config = dict(
    d_model=384,
    n_experts=128,
    d_shared_expert=128,
    activation='relu',
    moe_layers=[1, 2, 3, 4, 5, 6, 7, 8, 9],
    router_z_loss=0.001,
    init_std_router=0.0116,
    norm_eps=1e-05,
    beta2=0.95,
    seq_len=256,
    steps=9103,
)
Below are experts of layer 7 (counted from 0) of a mixture-of-experts language model. Rows are named router (the router's row for the expert) and show model dimensions 288-319. Each number is 128 + 24 x the weight over its row's rms, rounded and kept within 0 to 255. Numbers have three digits each.
After each expert's rows: a language model's description of what the expert responds to. This comes from a sample of Wikipedia text that the model never trained on.

# expert 59
router:111166138132117177134152115130122108133118145165176091104079131150107164110080138134131109103114
It responds to: Line breaks ending list items, match scorer lines and headings, plus heading markers like ==, ===, and Scientific classification.

# expert 37
router:128091130136097189152152123149094090135098114165141118090131130159126145132098150163147113127116
It responds to: First letter or syllable of a word opening a paragraph or row, like S, P, Po, table pipes before numbers, and S in coordinates.

# expert 60
router:136179120110138125153148125138111103119100112122138090110133169139137130121122148161158081102155
It responds to: First words of section headings and table cells, such as See, Career, Early, Finance, Following, According, due, plus months and years.

# expert 18
router:073152172090091159161156129177144125132104143159117127118107170131129113159108124106147120127119
It responds to: Prepositions and separators introducing a place or venue, such as at the Melbourne Cricket Ground, in Brussels, near, and fixture-table bars.

# expert 49
router:081144142130123134158147124120103121126115115160183101108119154117149152112120197140148099087136
It responds to: Pronouns and relative words acting as clause subjects just before a verb, such as they, who, which, that, she, or plural nouns.

# expert 14
router:110126124079106136142134093134109093147112105170120118102109131115151133127098156128162106125140
It responds to: Words and pieces in sports team, league and cup names, often in tables or honours lists, such as League, FC, Sox, VfL.

# expert 44
router:136161136083116144146171091150101105131102113142162125112139150153123143157111132142168121095157
It responds to: Articles and the following descriptor in opening definitional sentences, such as was an American, is a 1941 novel.

# expert 2
router:122162155118125120166148105155134135093137124128147121130086169120155135119108114167160121110122
It responds to: First pieces of split words, often Latin prefixes or after hyphens or quotes, such as de, pro, sub, anti, fe.

# expert 16
router:128137134113143155187168101133125099123110141176127097104123145131124135120095140151140118112120
It responds to: Nouns for people's roles, groups and competitions, often closing a compound word, such as footballer, singer, coach, champion, seed, band.

# expert 12
router:105130101128128152145156120125121122075087108130131100132140142174147142162143155139154106090148
It responds to: Dashes, minus signs, plus, equals and "x" in sports results, tables and formulas, as in 4x100 m, wind -1.8, and "from 1921 to".

# expert 5
router:126141143128105117194131111176115081129083113141138105122125162131125142141093171147141116061125
It responds to: Commas, subordinators and linkers opening or joining clauses in narrative prose, such as when, where, However, because, that, and year-ending commas after By 2016.

# expert 22
router:138138172094100162201132099133106127106096103126167083118118113154126141196112133127169124136115
It responds to: Numbers in tables, statistics and unit conversions, especially bracketed converted values such as (29, (16, and counts like 64 or 5 rebounds.

# expert 53
router:150134158114090135159157099119129134133104098155143108139106132146140161154104166122182100127149
It responds to: Pipes between numeric table cells in standings and election results, and words before amounts, such as increase of, approximately, between.

# expert 46
router:115130156083123159160133088124133090117120115144136098123132156118124124177116160149169114105120
It responds to: Middle and final pieces of French, Spanish, Italian and other foreign names and titles, such as -tre in Orchestre, -te in Biblioteca, -os.

# expert 34
router:126125124085106178146162111102128101133120136153143101123089126135141153127070140165142117102155
It responds to: Past participles and verbs after was, is or to, often passive before by, such as used, released, built, penned, collected, described.

# expert 4
router:109135151091117162140137101120119113108107148165126125099106151129150139158083133170146100083135
It responds to: Base and past forms of common action verbs after to, not or a subject, such as do, met, took, making; also of.

# expert 1
router:127125142075118177186132101136117117114089082129143135109126115157188128153102153168111121111134
It responds to: Finite verbs and auxiliaries right after a subject in biographical prose, such as was, is, has, became, remained, also.

# expert 41
router:119101128113134153159131142133133090114109092153138121106091165172139148136091145158170128148112
It responds to: Opening capital letters and syllables of proper names and foreign or taxonomic words, such as Nur al-Din, Ticonderoga, Le Mans, con, Pre.

# expert 47
router:126147131117128138162144077148114118143098115123178099120124131154117130160104128136166124107135
It responds to: Final periods, closing quote or parenthesis periods, years ending sentences and the line breaks after them, such as 2024., ")." and paragraph breaks.

# expert 50
router:115133130118092151184165100159121105087119093146146128110124158142141137159127144159160135097127
It responds to: Adjectives, nationalities and noun-starting pieces right after a or the, such as new, real, Palestinian, Soviet, mistrial.

# expert 39
router:119147138113120126203167094147124104122132105139161123123124134138162159161113132131190143109136
It responds to: Percent signs, decimal endings of percentages, and unit words after numbers, such as million, %, km, mph, lb.

# expert 20
router:135147130125121179177170145137090119107088112133163123121130118132141146153111172154170100065115
It responds to: Pipe separators and semicolons ending cells in tables and results lines, plus final totals and sentence-closing punctuation.

# expert 35
router:109146161127095154154148100151141118109125110129119108129115123130122134166101121143141105110128
It responds to: Modal verbs and the to after said or found, before be or have, such as would, may, is said to have.

# expert 23
router:132133138116107140204163114142092110123127090157155143112109159179138159154118125158138104134139
It responds to: Content-word stems and adjectives after linking verbs in descriptions, often cut before suffixes, such as relax-ed, wood-workers, cream, ribbon.

# expert 21
router:101116132084129142189145132146145099093106108162140098101109164126127143152104129156139133117139
It responds to: First names and their word pieces before a surname, such as John, David, William, often after by, a comma, or a table pipe.

# expert 30
router:117164134124072151185113099139103123107103119140145099086111182158170161117105111159103114084133
It responds to: Coordinating tokens joining list items or clauses, such as and, while, including, semicolons and commas in enumerations and chemical identifiers.

# expert 63
router:103123171102125142194134107164119105085091097159123075097113136140124141148082148125139121110130
It responds to: Words that introduce names, like called, named, known as, renamed, and pieces of the unfamiliar names that follow them.

# expert 10
router:095142135131103164132148103149101123123139126118138096095136158153149160130117176152174116123126
It responds to: Possessives and determiners before a noun in biographies, mostly his, her, their, its, the, and the 's ending, as in his death.

# expert 31
router:096127116098110157141125115123104080108127116122151093128133116163137153107104134116182113129129
It responds to: Table pipes, list line breaks and infobox field words such as born, died, aged, Synonyms, and seconds in coordinates.

# expert 17
router:129121151100104145152145125150106115122102079130157120098124108130158119169102132143125103122135
It responds to: Forms of be, especially was, before participles in passive descriptions, such as It was described, were built, been released.

# expert 28
router:130136143127137177165128122159122133126102105131122127138137139169129123177103168118145118094158
It responds to: Punctuation inside times, scores and table rows, such as the colon in 4:07, decimal points, pipes, and sentence-final periods; sometimes and, of.

# expert 42
router:110119120085103141212105097140106126105088135152149090098123143127151159135118111131129117099104
It responds to: Digits and numerals in tables, rankings, dates and model codes like CH-46, VC-25B, ME-47 and Roman numerals II, III.

# expert 19
router:100120151083114151161153093175116150131110133133141111099146141179130155140133116204140099080148
It responds to: Opening syllables of Indian, Japanese and other non-English names and titles in film tables and credits, such as Ka, Su, Pan, I.

# expert 7
router:128114160126135168194187109144137107112115115132140083086126175158156165147069121132145145111145
It responds to: Commas closing a clause or date, and time nouns or years ending a phrase, such as "28," "2018," season, weeks.

# expert 56
router:115154148130114151201133114138091121123105116153145092103131141157135145126104151125137127128138
It responds to: Byte pieces of Chinese and Japanese characters, usually inside parentheses after names or titles, plus other parenthetical content.

# expert 51
router:134093132123140128147161122151138104111137113160161139117131183144134133122122155154122089114153
It responds to: Parts of fixed phrases like made up of, in large part, years of age, plus election and succession table labels like Total, Preceded.

# expert 52
router:101159131082114150174124121165144106128090155140142113102125171133153122107107136145125099109108
It responds to: Nouns for governments, offices, laws and places in politics and succession boxes, such as Congress, Parliament, district, governor, Macedonia.

# expert 45
router:117150128096121160175148097146116136103099109129165130101095144131146124153088127150153124119116
It responds to: Year numbers and ordinal suffixes after digits, as in 2010, 1999, 99th overall, 21st, plus numbers in table cells.

# expert 27
router:095154123131103143153138073144092103121127120160185123119123156138121136149103127154165094102146
It responds to: Articles and title-opening words like the, The, A, My inside proper names and titles of albums, wars, tournaments and bands.

# expert 38
router:127131141104105160158139095159124098126120132151146117109125145152139139149123148118147112091116
It responds to: City, state and directional words inside team, university or institution names, such as United, National, St. Louis, Boston Red.

# expert 11
router:096143132118127144149134117141138100116116128136132079114111174140155155157104159124152102086139
It responds to: Periods after name initials, list numbers and bylines in bibliographic or credit text, plus by, to and table pipes, such as W. H. Allen, directed by J.

# expert 33
router:124140143117113144179165092154110129139127089153154110094135165150153168129093164137167114108165
It responds to: Quantifiers, numerals and articles opening noun phrases, such as some, these, several, two, three, often after in or of.

# expert 29
router:092160160124136138162153121121127127150102108124130108092117138151174130135103124151152131100141
It responds to: Articles, prepositions and position words in physical descriptions, plus existential There, such as on top, right kneecap, front, each.

# expert 40
router:147129135092151155201131139157107124120072140137162101113117122168132128146130138147144130096157
It responds to: Opening capitalised fragments of rare names and Latin taxa, as in Hart-wig, Glen-toran, ha-ematocarpa; also cuneiform byte tokens.

# expert 24
router:124159145113123168125128117156105112103103119146142100109089142134124132140105143188176072109148
It responds to: Section markers ==, list hyphens at line start, table rules, and the parenthesis in titles like Deep Thought (chess computer); also dis, un.

# expert 57
router:132119147109112144142119113135129109117102139136155080096144169135140156169122131141138115103141
It responds to: Line breaks, periods, semicolons and heading markers like == and === ending sentences, headings or infobox fields.

# expert 25
router:103126140116129146131166108143096107116083126139153064108104168117133148114122154135136084104151
It responds to: Line breaks ending table rows and list items, sentence periods, and bracketed years in references, such as (2003), (1999).

# expert 43
router:112151132139096125159137117155103092126108123164158124108090167158151159160109159140120139117106
It responds to: Compass and place words in geographic descriptions, such as north, south, located, near, along, plus line breaks and dashes in location infoboxes.

# expert 61
router:093146127137119136195150107126119099122094122162157088115131126140137147103104146136159131093123
It responds to: Common head nouns right after the or The that refer back to a thing, such as film, album, city, ship, minister, latter.

# expert 15
router:099149151129110142137136098147110115097105091164125105114086126152125150134093116137112128073143
It responds to: Pipe separators in wiki tables, especially after country or position codes like FRA or DF, plus colons in infobox lists and by.

# expert 26
router:123114145112117147150138123151113136135105097138147095092118153114163135134113142153147101117141
It responds to: Dash bullets starting list lines, especially before year ranges in career or tenure lists, plus until and from.

# expert 36
router:109137142157125147162152110150115113122121124145140113112146140124143161159118163123158115113135
It responds to: Bare space tokens, mostly at table cell starts or after semicolons in data lists, in election tables, coordinates, match records and gene expression lists.

# expert 0
router:113130145111138175168141087143111109087088100136154089094120123133165150120118149163159109122143
It responds to: Nouns and noun endings right after possessives or the, naming someone's act, work or result, such as willingness, goal, album, role.

# expert 6
router:101161172116127154198175119134101107096113105130182106098121165134154147145102160118150102103172
It responds to: Commas, often after a name or year, that open appositives or relative clauses like "Charles McCarthy, a" or "Dweik, who"; also dashes and table bars.

# expert 54
router:116142180075107148224119111147098115117083135155126101110115129148129144123097140174177128120123
It responds to: Mid-word pieces of non-English proper names, especially Slavic, Hungarian and Dutch, such as Gliwice, Mikkjal, Mesztegnyő, Hardeman.

# expert 62
router:129140169115128149133160110153122095113091095175147111115107156183147152134090152123149108138154
It responds to: Line breaks ending list or table lines, and opening parentheses or quotes starting asides, such as (including, (at 3,750 rpm.

# expert 3
router:141146168086105148157128119147115085113114131131148111102101124126148171144117154139132081129139
It responds to: Finite verbs right after a subject, mostly is, was, are, had, especially after there, he, it, or who.

# expert 58
router:118157128095090152164127091129112093131095125160153088087123119156140153141132149124132124127130
It responds to: Small numbers and pipes starting table cells, goal minutes, vote counts and track times, like Bender 7', 135, (18; also line breaks in lists.

# expert 55
router:114134156082116143199139110141105122127112126150146115084114133123122126157110141194137106081124
It responds to: Given names and name pieces of people, especially Chinese surnames and syllables like Hong, Lee, Deng, Lin, and English first names.

# expert 9
router:121111116143116127176136117145104102098099134152115144128116154176132143148105127142176113105125
It responds to: Common nouns for places, land and water in geography text, such as sea in above sea level, city, town, water, sq.

# expert 13
router:086117139074093167158130112116126112101113137143148106109063116110143149145120155180165106098121
It responds to: Capitalized words inside titles of songs, albums, films and episodes, such as Love, Night, Time, Heart, and title word pieces.

# expert 32
router:099141150103091144160161125133102112118112106117157114119096144139150168168101142135164123130144
It responds to: Prepositions following a noun, above all of, also in, for, during, among, as in member of, career in.

# expert 48
router:147135132111126135179165114134106096118092095145171114115129132129119152106112145162164134105125
It responds to: Head nouns naming what a subject is after a or an, in opening definitions: footballer, politician, actor, highway, surname.

# expert 8
router:101161172133124157205180138151113146113137100134144098087113134163148135160134130154137110106103
It responds to: Connectives, adverbs and -ly endings within clauses, such as and, but, also, then, well, not, elegantly.